config = dict(
    normalize_top_k=True,
    beta2=0.99,
    train_tokens=987600000,
)
Below are experts of layer 3 (counted from 0) of a mixture-of-experts language model. Rows are named router (the router's row for the expert), up (a neuron's input weights, with its number) and show model dimensions 64-127. Each number is 128 + 24 x the weight over its row's rms, rounded and kept within 0 to 255. Numbers have three digits each.
After each expert's rows: "mostly gets" lists some tokens that are sent to it at least half of the time; "gets" lists some tokens that make up at least twice as much of what it gets as of all text. This comes from a sample of Wikipedia text that the model never trained on. Tokens count by the router's weight.

# expert 60
router:142146121096133128105100189155143120119166163096169163166145145070111147104117135130116155142122156132108157116091134104120127159120162160058102104139139101126108106147149107152081155148096134
up0:140118114061133148175120126139154117109106142086122164115118138125209141148150161120106143133106113111085102172149160084109111203183161152147132109138136124163157147106149127107128128108135150
up1:146107149115163136118145141149158151147060151131089125121126130130139092187134159118157123101117135123137117155094158097153149119126111156174140115120108119097143105064127110132131112111134100
up2:114116119129121124093157113145163159135134103094119132093110156131123127059124166105121133125122117136127137119141143121130117128034118130148119156135113080105136126133117154126135116130104110
up3:131124130155164118143125170129145195106103131136082114131142144101113146112057129115145144077120128164128106187117112072166104113105104118096137123119146105109107144136137127092095137141111098
up4:125121137110128163114102112139121131144173117090120126153154120104118143111173141160110157118137154151116135145140142136125154103125144156126118126115123122135113144099109046124131152145111143
up5:128115128141097123122124130105132130133123179139123150205154141106123132127107104178123170117114096136092136139134159116110121144156181147134118156114111116128132128141108128136117113163122083
up6:117131117116149147131108105070151132159102169143101177155104147117121149122079129139125171112099108117125133128199207146109122163137156114139125155103157118119139099108154124155118153170142110
mostly gets: " $", " 3", " 5", " 7", " 4", " 6"
gets: " 1", " 2", " 4", " 3", " 0", " 6"

# expert 57
router:127128151096175121128105143156142149105124136093143137185163116056107123118161125098132166149133159119132145154126146083125120124128160149106120125168124110097107122166142088132116143148109110
up0:106154111130136100097114144147143100105141130128140148179136140113124162109133137163124114133114135114128127145119102162117139141110144140129100139131171183146118113180129103144088146116087142
up1:109169130161134124146153146107120142150115167112141154119163156115183151109108135124093121109128120133140166146140098132140129142103123157109116129168132083115084146158142169186118149111113161
up2:108140118107145115184108147155080130125174154137152116143161136127153129145129126108139132144106115127102122172084165137086149156111133137160122113122137148101151108128145125141103168130079145
up3:159134158141128153146141108133138133122136113116131125157151166127174132137127125133107137098111143123072090106092157122139121138050129153145136119096096125143130098098178160129119121127131114
up4:070157115095126137171130110155134131114108115171134123121137170115138164142093137181120132097117143117131149129124137149092097142131145185111109125154115120164141124124153104143104130166137137
up5:130135164055129152113115093124133098157135115119153150136117084091159143153129156147144123133160130113134111120120127151111152131118144116128097139167124116118166127143175187141103147106085101
up6:148129119147127123124106132144138116158147158107128105132116135120131122124113123133164109085165178174137143137124132146108121126131134124144087134101141160123146145130122109147126119176109137
mostly gets: " became", " As", " become", "As", " becoming", " becomes"
gets: " as", " a", " became", " As", " an", "As"

# expert 63
router:151148151094143138130123154180143145133186137129168140144134157091200140113116106127101131120118161151103166110132149126094107161076168167103142108135137112109097088134137127159094141127118098
up0:126164143090116141123123144144155146118103131145146145122159089130128133122124135181122140102122099167117138132130132101111124147146137145102122133115114110167132128118137116117074158130150154
up1:120114144119125132164144138110117170101099131132114108131180056118112142166117174129087132077089113123113146104140129117164113135172114153114110093113168151159126137099129163132130150152105139
up2:129080131118061131119119138099150131111068142136141144127120136125141139101102130117120144085147104149131101119154114131063108112151116118126130125135133118152144119152169104127127126134113106
up3:131134155108120101147144105161128100141084154120111111141100106080109119165166120099129134134124159173117117121077125133089120132123161113107082158152125156110124142081084132150117135156150095
up4:125132130105130138142159118130122117092111159080119114161118163115119112111136134120108147132103134126122113128148126157150111134125148150098104101115120114135130131126119108148135117137053088
up5:160130100117141115105168131147095120147151138127182104135105111113146137127097131163099145130142138143101153084096140038103159136127120142137098013134118087090150108123134089179107147146139154
up6:151095172089108095095093132141154103128104110123136132145135128119108086094148116152134121117155114138133145132147136115097113164129127164098105128105119140147131132149144130147101152131133114
mostly gets: " between", " at", " near", " through", " +", " around"
gets: " at", " between", " from", " over", " through", " than"

# expert 19
router:141127172134136137141082126117137141126139139090157114157153183082140115124116165128111164125111149105123109133113170121100100126135153208104098129146146117120097083173137120162123177133075077
up0:063129072112126121134139145132117097120135117099130181128124132097129137114194113141149135139097146142110139130117097079061081037121136143146079148087120115119128137107184125117138130125125119
up1:108151121099147141143158139126163124113176138119129105111138125120114147129098138108146137145107087146124124152069133151140096131134124206114125074163125122119165140175141137122128135156137126
up2:150133151120132124165118146137143140133125144152143134148146145109115123145105157136168142135150140121113118141129158165151126159167124175092158113095124105134109118127069125147044151167128110
up3:149149111127106161111166106122126110157125128110111130135213120113111162130123139119130119142110173146117108095123125133145173211114137140090158130103132108134143146101114131098119141101101142
up4:167150113147152148154146069124113171167113191109143118146145141097142168125112120103083108154133162126100124176169165128149145095132154108139138137164109134157093138093136120163133097166138132
up5:126142113112104159128149134127119179108121132096138150144126171117122154128098146163144159131077098107126137161120129119128151152148125098113112100141137115145189149161059147143116117104124122
up6:129149140135130140104146134142147119142138143135103131133141110123097139129111126163149140112128131162130130100106122161120135146143142150119128106145155092157190055123133127125105154115111135
mostly gets: " m", " —N/a", " ", " N/A", " metres", ".5)"
gets: " ", " 0", " m", " —", " 2", " 1"

# expert 30
router:123117138124113108149108134155176115110144123083159131161136162093134138137125128127095135129128156154091148122099136081122120133150146149131082098142135104057122110152133116128092146124122088
up0:124171154098117156094125166158151124136121122110125160162153131108125126116092091100154137122119099100144164162108131129088148128148148134099138151101098096131108111163131134140118129138115144
up1:061151133141130098121096134148135138170094115103123127111136115123130124139123133166106140116116140126148117104168115137116131158116139138192152133141096139122117061115187137111138152107079090
up2:122161123132113142140106116093137157127113128125131129149145167109125132088125116129115172120118128159141117076132126149112103077132156123120114070076139124116107124129118132132104139151127130
up3:119141158091127095155115139186128062115133151109108136107145124122132185131137133140150124135135173145150161139115150165098135138101121140133108064151154137203132126116115097152119165161138179
up4:151147155128154151146151119125103109143180127101119128144109191122153108123130190155132119117094133107124154116111170143123104088159101112113155103099122125078102131141142115134108124160114147
up5:159144127149112105137174139116150164107111119125144111120153182137169134104134113160149112081130149099141119117144133146135089095127128146141118142109116117118128086107141134132132109151106122
up6:124169118130126074122162136144128122159133156136125131127142144127157145138091104105105132075117145151095123183133126095138134163128157102138136123160107139123136076146118128134138145192073132
mostly gets: " he", " she", " He", "e", "He", "She"
gets: " he", " He", "e", " she", " She", "He"

# expert 25
router:123131146110117133148124168129157128124136154135134137169123147094162124145101168099144122133116092118080149137102130123142100160109150171128102100143165105121126113143146119195136159161112103
up0:154155154102156110132120123125151105138102090132139101128136138114134161118142117120117119113118155081108165140129121100135114066142117149081128115133121114097103173130111115139133126114098134
up1:101122137113112101121114154127157134118131122098095158153079166106115146111134154145141138130127159139099171145128150157142102148125161102124069101104163196129121133132129117133114145104115128
up2:119172134114105153123137112135105088148120155092117157166114074113141131118109107141110115078118111171089099120122121055118133133107123125158100154146087144168104134159151100128132114120128125
up3:107146155081144136154092162128136138120111130115142115107134165129102146093153109127131124109082111106148141144118202126098131109150141121141095150129126123118133086165101113149130120155107144
up4:134166091086107181143138150128105114151126201108131168128138131105133121147121156158088133115105143173118134132134106109108146128124130124109110113139139130156155147169112076125133184134147123
up5:092167156120123109112105143157121125131132168130124134137150166118100124121101105119135111129155124140153157177137100147111113130127157127118137149107150131146159103108124123140136137142105050
up6:099147134129100083232124119244128149157147158085108123160129131123115132125103153120111125133132114156135124122110122164109129120128174138120109119156138128125150079133141111132117153113087104
mostly gets: "In", " In", "On", " During", "During", " (in"
gets: " In", "In", " out", " On", " in", "On"

# expert 7
router:127142145138127107134105146171156110131126128112151140170156144094159167099126110109088170076114118127081151156150131153118121167122156127085139111140148101120105106148156121164056150163117124
up0:094151116068166090166106132119157124104140123125139132136140092134142130102103144110141109132135119166098122100147150116088104134100104123135095116181140118117123143122017127155136141124111147
up1:143185155116171139076144116150160131141145134118108169122105110095097105135158134189123155129119112127104141114119108100077127179120096112063097129111149112124168084120124119143129152131122071
up2:136103138134145129129123152102111141119122118094071105126122157131122133135160148094168118147115164111110082138123108110161100111126110134103106160156128142137162088108175096119115136133115137
up3:107124114088099157109129151111084129142108164096123139129136135126149162116111148099146122142109108136077116212104134030129099120138126111119126153157112137135124101148137100113122127155138134
up4:125099185140129086115143193107138132136104094126105116127131117121138139169089129203152126123146135155107117066129135116123117150138120143123101107142135057158102170106114140113120139107130127
up5:119136090102135179126137161160167147131118122138107107123128114099100125154123155131130143117142130134142116140141118139139128166120199160111119113138177094114118148126098104127107164158141135
up6:100109120111099166160151150132107114140162141192141147125124117114130106183111177118114152135106130043115128097103148154126137108126143170102124084097141106073186159078100132092141150105155096
mostly gets: " —;", " –;", ");", "*;", " Ret;", "R;"
gets: " |", ";", ");", " 0;", " 1;", " —;"

# expert 52
router:139167139107156144138130154150140130141140158120169136166192163055151170107138093121127124136141113149097161139109150136141118179144141173133103092150146097128105099138147106121082134153097119
up0:109117158158113090095127119130169124136095091129112105085132117132130117126127140127139131139104116142136140088106125162127131137080141127125100150107117122076167124136109118129143143145128136
up1:172133149102066135152131155098103122149085127118122134136112147083098132103174150090148116133148116144129124102096139104108130113134148119124085130187099151105154108099115155135106127122101134
up2:146128124129093114145121158123131174100143118100168135169130134127141121149107134138097128134099171161107162127147171123117106120139133112146150137100108102145125151105152097138102150153102132
up3:129163122104126135130157117108128124180135103139141116138171117077122108138126114080143122108117163176133167100096121125124179121121153138155123143077151097105076139128157113101124138152143162
up4:145086164102149124120121111112130148105158135148100109170102139092120156132142147177075135138096113163102150108104126131118090054125106127116124085110124112146153152111137114136138153123107127
up5:144103091125104105143164122097115129136109103130146158130130101124153124137129139136106116146137115083118189137104120085135112120176134136136107144158154142103093220166132137161129131113124098
up6:123099122165176098090127106108117083093122119141104113136140147114155133155163152146111129125116105121131112130096155089123148097124121124130125126123100113120128139103110077136140104111140117
mostly gets: " of", " among", " Of", " Among"
gets: " of", " for", " among", " Of", " Among", " (of"

# expert 10
router:130154196135148139158105155183134164157143139120155150187152153104133124126141132137128115132109105131100152121106114188116086190118144142118108104147138123108116100151124129153093143149091125
up0:112119128150154119131097121111128099126123135089122135099121118119165098144129142156146150156133123143113160137107080086142163145154126157160114103144078150125145066106127088142115053139121121
up1:140141138125111130142128153083143143132131102129167132129178103113138112118092114158095161109158146125147116116109091131128129111095158152113129071136151101153124137127109111135126170149137131
up2:155176115109105101188142160105123137118111181107132143155123117124125146123157124131152116141122110142127144157168135143123114117127128126113125149104124141134142095102136106137129115102131127
up3:134108090121131158125084146110094155133127167102114121158134102107139149139077157115129127116114092147118145122119121108132134120117166102130084111138121123163158137153142112120134140141135136
up4:130117131106140102130155123143134125126152120112201123151096138122151153125131123127133155110113138130134115130096144098108135113110153125121095131175164134123102140118101132126131137113144110
up5:144110133118128097122115172119173135193192109159152121123143089110130124124096122088100148162117138137150163100132125153112175131101172157131131075109142102140138118151140119145125144110050117
up6:104118114149125168133132124159133130132156126117129145104146111121138087111136138143123139166090137062128130092092136144137150119148135119108135099129126150107132128122129145110110194113074093
mostly gets: " with", " by", " for", " against", " under", " alongside"
gets: " for", " by", " with", " to", " under", " against"

# expert 42
router:139124175136148114133136143124169135125117129082161156154135165123139135129131173164116172086095156147106167153116115128149099155140128155054099081134158111128120109124138117160107154128119094
up0:113135124113133117101104164120126134067144130093091115143138146114121161128098136119106151110134132153123158130117150144121139115116180160109133109161131105128137150127134102118105149157096146
up1:076107134117092132135074135118106116142123094090129100114117149110078112086127155161107154140121127165115127113113103106126114153131121152146105114123135103084076032155148135137122135100133127
up2:090132105077128145112098116167094113086139126146126132157153146103103156089149103128140148140104144112098140120138154119106147135026149129146087171137167124157102129138070138151038167115134137
up3:126131125123117126120145144134137149099154139131119129139146129119131077109126164126131082136152115105088123135122157133090113111122139171128137108140143102117149118130146088142121139134082128
up4:084100110131158129122088168145144113125128133119147149137173124114174144150117101145117195133133122140080135162108145097139156136120153143123132137146157101104122107121157037126124126120109135
up5:117124122104128141138139115151139147110122170134101150172149142115158141153082105123133079147124068113124157157117137159108105098140108137119147146146133138134125144149111118150124143132083128
up6:140144167144157140099094158138165160143104159090134172143143147121127203106130189147095173115138143101063063147159144126125096110122130121110159156177132127150126117152137110164112122181103169
mostly gets: " it", " this", "\n ", " It", " This", " Country:"
gets: " it", " It", " this", "\n ", " This", " name"

# expert 55
router:136162139144137111112137133153144075146157141104121161137150148043177141130133090154116121126097113143111178164116145138125119146109147149054098132147131100145128095137123123186101157171132113
up0:205123151131113135119216140112149133124129115107141128139111126105106124129120157150140156114118104228117092141115178112123143167170173067144130102121134049118120114161074140093120147134117133
up1:110141122100098141187143166134123180144114120076108135107152166127159124153074131142139132140060076140119149154129149149089115123153099130149096141105136035104116149174126152081122126144067108
up2:087105138095123131137139135144165169122125156151107118128125088122160123139105142078113146183097125146120139097121166176128138134169075125124078107149124138120183119121115123143102156095056102
up3:140148120104150149128114149132131151110161121111141112141121136104148197143125118131109117152151130154118144116134160124094144132126127156133110125168125114122107139203120126178123135142138098
up4:091114140130152103148112128145122091155141140089098083134104129114122112096102106121143107148095117115130153093112135130143129133099112139143132128123102141105107171154151131136126152137085097
up5:105137140115094139167099149149153109196138134128169151152150152114134125122106117105098164159099113149101150114146169126081110114143123146140120140111115098138138124110062153153123154122145098
up6:125142126127090121123101132115109175130155128127130126139135150118119131159086131094129155058150137124121109088090159101091125125125159096133123108127129107121136140129129130118118117193118186
mostly gets: " ==", " also==", "s==", "==History==", "|---|---|---|---|", "|---|---|---|---|---|---|"
gets: " |", " ==", "==", " also==", "s==", "==History=="

# expert 83
router:172125166091137146121155173176141131150161155095158158164146160120179131096130106134112140097143137143113141112103152113134101154109161181096117121133148123106113115131124135199100137141098138
up0:101064138117144148111100136087159137164122161086119116174144091113157153108103101119127107056116164167116134146128138153190120156149105117155094119114111141115136127131123106092114139149146131
up1:138146141139155098141134105137135131244138117090162143167128142120112133130101124083139114145114131128136114144124119165127174147047137135137102123090135153108146074137130115156132140092133110
up2:113101125114092121148133197131114135110104164113111142141161109115126121104134158140118126135088135110114142100087123131134112136143120134143127119107131134091138132110162106125125114192075119
up3:056157128176147113134077118173139103100104107156111143124130153126099093100139128139098145119172130119144140137141116115135107136145162127095115166097151083131162138134174098182128136131140096
up4:105139109100135064142155085156130123111143148149158110133116140133149120121133150170114123129128135126104103151119125149168128134110170068119154123141139132107129117128120081135131133103128123
up5:113172124087124120125125146126107116099121117147100127114125084112133102103131139144109145165127101143157090098117113107134147127131151118132115121136090142126145128160144134152111128088126090
up6:111132150117177107136090084147161113089117157092122134121102111101126153107108158130086141095143128150129139132130082094110142152174134134131131132094079091122077035128140147210108155129120102
mostly gets: " from", " an", " Coordinates:", " at", " attended", " a"
gets: " a", " from", " an", " at", " the", " Coordinates:"

# expert 5
router:120128114150162092127099155167138129119125127083164165171139123080102125117123146120089153132088141145107144139102121076122112120121144164102105107149140110165118091167148107162091161134129098
up0:134132092119144149120116123143159050141006136090099128129103121129118152066135131117166128084140119110113140111104135105142085164127101136148031130135179119166087111119140128123133157138108127
up1:119100114105094122097137136143112110149123142126117105117124131108121104117148170142131134120115140153126174169135136154117147146132163170097121127162150135106127142132138115098119108155108041
up2:155115171098121188098110145091126144139095155142104127147101108131127162096140112120149105114125089103120095117132092117107143107099103136162108103128125137122125177138131157123138098110164117
up3:093172121138122136119078049167194122146143147107145152126056146107075127158134146116129134063163114123116086127103142122117131132132145157121099126124111099137129128135126107117122165120121076
up4:113142163112111152115141143158147074120116148129140103114129135097155166130149108134131157119143136125142100146103102154148122099160142173175127118156115156127144130170140158113112141137120121
up5:150129159134099138094149115124126135138159124133112123135147140090163120113144142129154121131176168127154117104133090139134135115092138152122155144112132146139124115134104122145139142144114109
up6:125168079121139128157087124116113154122120181149162123110168160097128139109112114110084132129124121137126160110116156141151103167136135140102115134099096132116135102117130109145093155104113119
mostly gets: "ium", "asia", "onia", "chus", "ia", "ogue"
gets: "ia", "us", "y", "s", "as", "es"

# expert 26
router:118131119119148154103098156140123127159111159087147144149173133082135144122103107130104122148106110149111155127109097158129103150105150176104119095145143109095116103106129101196104150143099098
up0:133112115138109156120121129132135139134111132137118132140138116115130133111149143151113178115135165129093109122098099099128092110083133128133103090119133130074157162113156115147116128130149114
up1:118183107149138090089084130141141133151174153107158159130151135111117126164136140119134173128093155122163118160116118103114117202101129129147138112136131127134103131120136135136100146143102145
up2:131139151148128121184110139139101206106119114086111096127166125124110161151102136145136167112138117102123152102111158145117156141138117125102074071128091145130145122133134116105115138130107161
up3:082124142151135102113099121144146144162129135109142122135165127131068109110159141132149136109093130079082145156113123119150135147111154109149128134096144147122119078153138125105136117147117089
up4:044122149138149139101111142148145132147082069109080146131176158118132136174108148175112116108109101109092156124136092133114101161128110133114121136137089134135107125168160112110123122141150123
up5:122151158099167120125133129118119129133139133136146137106162167114144109149109147137121112154151140131132109149099135121146125131167161124092127148147152168153107144115127134126103141132110082
up6:113148117118109130109107111234119145169149137127101152182155158122087144168089123130128174096099172131095157129136167134103107160094114106115096128122151143124151116136124140132118136153134130
mostly gets: " would", " can", " may", " could", " will", " should"
gets: " to", " their", " would", " its", " can", " into"

# expert 9
router:135150179116165134135109136175134117143100124114150147145163136049148181103138139105097126147115109119112142143145103157143100166113152157090085085125157121114109108148174118176070140164130079
up0:153110110049116132119119103133125110146120147128093138129133125116142118130145118132149123112123140140127126154105120148097153114164140117129134113144055140137123132085128142139121156133108116
up1:135078143131101108125181127128132123136146119151127165128143169073122101106143116121155101115137145154118134127134108105113125115150136136143094129143153140150136127131137138137119194130055138
up2:110178123223154084137136116125149090098139158115133130118077115133128085159135131112129150096130147145136146120098132113127090119134127116135128144157085151136109142107145099156106123112133098
up3:147111066127122103114142142157126144109139151098124121132121128116139085154071143091134154129078149155128147144106149082113146116184108122173115107126112123111162144113133129145127111112153145
up4:133121144124147112123119127169155070111190110145128120136125122089111129113130133116106115097092185155105140088116135147167158125132136129169141147124114166112096135120127148157108188133111116
up5:147134162115133072125139110128147209120144154099126098143145141109119142107074167152142145071125109121133123134138183102120123120129159146161122086136127136114135137127122141123115164118115132
up6:131159075087124151125117129137221105124128150068134151128094129069124144088134114128109131095096133127088149123126135138133150150088166152082127132148138096123114150103125100128100141211109146
mostly gets: " County,", "i,", "z,", " London,", "ton,", " City,"
gets: ",", "a,", "e,", "),", "i,", "o,"

# expert 68
router:153147157152110116157114153181123142171092135118125144154155168060170147093144116116128141118129147138132142127123141071115118124098147158117126087150181095138101126111140125170029194152127108
up0:105134101133112204145160127160145106147207124140109069138152149118138127105108148143101178031143204100105115151107139139148119150114201129123148130124134137106146135144122111165112110142119104
up1:136128102123172131102139152114152122152128091154163134131116149104104144119124152128108128135115169163212167126146121116122121123137165114113194143149138107165147077138150121151101131096125125
up2:118148139131098090138119136132112113149108135149129134105136156134138116091112129130105122115101134145140162121110111136040112043147152141139138089144120095138097168170090109086123137145157131
up3:124083147134126106114170130156100143115155145111135141122114120165106137151159156105104149123111120141153156168163142117078135102115091134120128135146137082137111149123155145112097156148133095
up4:136162120146131119129027163101169135117132130150104124142096112129130119127126137128153126207142160153152192111107111127138132119121118130168163159119119084122100166180136116137137119145106155
up5:122118101105127142143144147171115174140118127124119169138110128123090161131113111115111117076171142102160149130084125134097145131149140156111102132122121160110147087137119134095114176142141153
up6:145152110106113226152154124102140113152134129024157158128099087123131122119100092130157150157120111119113112127136120119136130183116115131147113134090143127078137128120151092141106140121130224
mostly gets: "l", "qu", "ugg", "gr", "ubb", "idd"
gets: "l", "m", "r", "g", "n", "b"

# expert 80
router:155149123138123137125133170150145101150127152099175135144143136062154127109109113112149148116097132152117111121120149109143122161118167176090114089153151105117111094160154074165060122165109107
up0:109108123116139114201117144170148153137121147119141111123110090086155119144140153127103129135103138125121137133089139079116103103129155115109087117150138143120119151072129126165131144139122126
up1:140159142113136203134112153152129112123138130150112161128141142110156163116102127124074150128094149133117112120123114130118097126130147119136120116159155130067104206138173117148109139158056099
up2:050135142124102129125141135140116112140121128153102130113119115134133110139100052123121145091141141139117195161142111093137112098122163125132138146127142086109107127170148125164115121136092141
up3:121104184124139143155119152123124099145108207083108128133127123132103189114144139115112137143131098106116141102096124116106144154150151122172105111136143131078115134163149109121110145136096118
up4:141139117103106116139122142137169111120102155085128121135108144113105144089149115157151125067115123138152211102066139111123122115150167175133111086131149144083122101122162152138129142140122133
up5:160140136103155144125127166122145151125113144118104178131109115107151136096126151136129157107121116052080153130079099108172114118137130107154116133206120163129100116109156127137107100138146098
up6:162134128121159117147122100125118119116122183113099148210135130146136171112146182147118110108125127135137135111127128082155184101101124120113133115108124114095119144103138119117117121128136096
mostly gets: "(", " (", " (18", "_", " (1", "–1"
gets: " (", " were", "(", " (18", " (1", "–1"

# expert 58
router:100158180152138147134102152138110136173119133122164154150158158072130180118141154125120128149123147133096146145131137194136113163104132149081097091125158117121119111144154105136054143156115085
up0:124148149090153129116150118163125105090136197120089168146108127101155124141114125100067168131136102155092126121094158063123128125161149129110102114177143147140117082130102096139106143133134137
up1:106134118126092104232150179071153122144148144116160156115141110138083110128137111139113139120129121144126109126117155116141140130130126109184104111099142151154131112107115120135145108121120166
up2:120110186124127134027109147109190112098106155139155115119081138112117127121109135117128127136132137120076120151104128124203078112144113133116112140159105145153144146133114100124113212100159078
up3:178120099118152121168143154143143138127114125144118102102154113108117126113142130121118146166104134150152102161082096123123166082115125136092109138087139159179174172124081125121150142116124161
up4:134143087086132100115139107149091098107138154143111137111117122104156146234092102131130145113131137117133149127133137125117119140109133146123093116155138131112110151128130138154120150143099155
up5:163144130107104083116089168148150127126116127133128099143171110121121093142118159091085159094182159150119153114146150122104113133134131190190070088140165112111099137100082144109085140101120170
up6:081120133110138131189122117171124113139128127131112164115141157119131112088093171139122139099178130146121138144127125126093128131106144134128121124159113097103140093128092138174123141145125140
mostly gets: "ed,", "ation,", " season,", " time,", "s,", "ity,"
gets: ",", "s,", "ing,", "ed,", "),", "es,"

# expert 49
router:135169172148110140131094168160153099157112145092144137203148077090147147088140135135131144121108175135091143119137112145131122124125165159086139104139162078119120093127133121177069141170106120
up0:153131144140135130160085113129093154091136171118108137168164161109145149131166117134108118151121089120148145109113128128135143115145156112145107095145106109134103128129128136119117141104073131
up1:106127119123104133182108146045138060144123142114153188151124142111084124146111129119094166117151138121090139162131150099158137130124137126137136131119130140110089082146167122123107125146082139
up2:122148158099121117140110091082137129159146141134134121133150148105134107160137141149111113108089163138164098110120093088135095142111132107153049124122126127103125139132127148142107152117087091
up3:127171150104154179115126112124126096133108127135128122157109128080117125106143166107101165132121111133114134125135136125155103161116172123083108108149148113144089104120136095120120156066118123
up4:127157153133128125155154133150127098126134153144148138117156142108110132080156109099128156101124137161140179081080132134120093163096132159127126113098129132146132147088128132118100137134128166
up5:127125141128137184112128162118148095154161166096098164146114132113176118105132192107094142114156136148087117108135105127142094142163161151141122114127168107176125113132144130169122100194108113
up6:133163109112168145103135114116112151119120127128165143138120166118169175102140140141149116108095138098119098151163123109123164127089125109132098100130095105116132150154145158177111125153160140
mostly gets: " University", " al", " Al", " law", " car", " highest"
gets: ";", " University", " Al", " al", "al", " special"

# expert 21
router:137154115142151135144122175159135107157155142120138152167165147088144145124099164127128157128107164140122123113140156155123114139112128174099120101180164128118089119147162106141087184134100098
up0:110189127103136155127153137106104112140133106159123166136142161131119101112082145122107164084149147099098172104115153135099152158150223144144141110108161127136106145153156141134101141137096138
up1:121110130109149118090119148127121145102022159103136113117147116133087127092175137159114160087123109114116134124131128137139111102129147141109157143138108105141158089108116118123114155174136134
up2:089116142138151122123099127152102117077148125097126131112123115094131136126133129147163147131110152166141107133154155105126140139144131147100118156134119123153161115146139109085109144123132140
up3:163103129110130151097110163144128117106120097143161105104153107132153109124121141175117149127149161116081109106104123121097141118175128171107140110112159081142151159145138127130158148169144125
up4:131156134147106146154091153117138149132148116137160133129150119132142145140088167150140172150132142146092152171106096114133105093152165146162139096095135117129169146103106099173145125115112123
up5:133095136116150083127130145109136110087093132151152155099143089134098169123140122096116123124092112106131142126110120154167127182121121143080120085138142091132105137095124099123133118105102127
up6:165161167117116123093082116128109138177112103155142136167123153106147147132128158120146118145112125107122145137125120131102124120110187091148098133146136117145104117174110149157111150126165104
mostly gets: " make", " made", " using", " received", " provide", " making"
gets: " made", "ing", " won", " on", " received", " about"

# expert 61
router:147145130101176139123120129195198097156124130094170147163155173103143154120118121137116137119124140126078144157115127141117126134111141126088121109134157102100127101156127119153096181150124113
up0:134114131088127135116138136134146143130109148133115147126138108129216175152115132174097112160127134110098144124138134147127121172120135122108119119153132149084113151117130105113114135132107121
up1:164118174058133134130071131145123149144124122139120136147123133101138116135126127102128149111098118134037117146131152105109096137142186112106142143135105142100121168091115113098137149105115174
up2:149164177146110129110139158126158133134143140089129129172134136113140127138141116128089129115125105115149114134155142105114137150151152147154117100155113061171110074165145122123128111143097132
up3:103136096076143120138163134190135127147119137140153135122111128124145123144085153099076152114099160131075144115159124108101124154133151112136093134172118164104149158104101099110107128129124117
up4:143134146136108140136101156131104127125123122104214160125192141122161110132130139139084134156122123144151131174125134077100131127166126161198103126150136100098149105149140139166094126135070122
up5:110172138139134130132133112231159151150098144101085163107111141118176172126120136109126115101160148141125098133130145154106141135123117109133135126115095119096123139134136117145123081110114135
up6:097121134099135083117157138152115107147142134162138130127115136114102117142130172113099127139115152134137138141112126110097065135140173117102123131093129111064120143134092117149089162112146140
mostly gets: " footballer", "°E", " (0)", " (born", " politician", " (disambiguation)"
gets: " |", " is", ")", " (born", " (0)", "6)"

# expert 12
router:136129133114149120122143179155152141182137142125149138184142172103114175117118162153098137137098159163113148157132180199142106132130137168111124089151134108109069135137129108129036145167113111
up0:122128151126135133110155143126096057121127151139112148153119136123115153127164138124114131107166129197127113109136119113119110131132106122142163133121122160143126137184118147139042125134067106
up1:128152139104136116162112074137137157137150113113145128150138135123126164126103166147129112127162120141116141134105119121138142128159139144180125122130145115133146123134132074153117133137102136
up2:153057144107140137139138157129134098133141143110116134174130154103123121106090164106117147102156069147118130145116104069113088143143107202157113117122125137091119090145089147162109184153140121
up3:104173116146136084173104138154129154111142104129137145121120081113087110149130161114159145133145161160096123105110106153120131123142128152170127127154129104095144142133173091127123111118119130
up4:138100123077123101124150113128158129116082135090119134130123057103144093045125169147101127138102120149177112125104099120135141151143140149128141093199125135120131144127152160128069139122108175
up5:085123175130129078167095141163113131136123121141115111111114161112124162101129181157131139077125151133130165107143078129128103104144147100145128142176112107106109144125121111167119148126145127
up6:153126114104140128131145151125114163148142131211028148112123116129143120079138134166123147135117118133115145144120150126089101131220128143121125156112120132112153116150135109150112161112114102
mostly gets: " known", " Known", " Green,", " Field;"
gets: " known", " in", " of", " and", " Known", " for"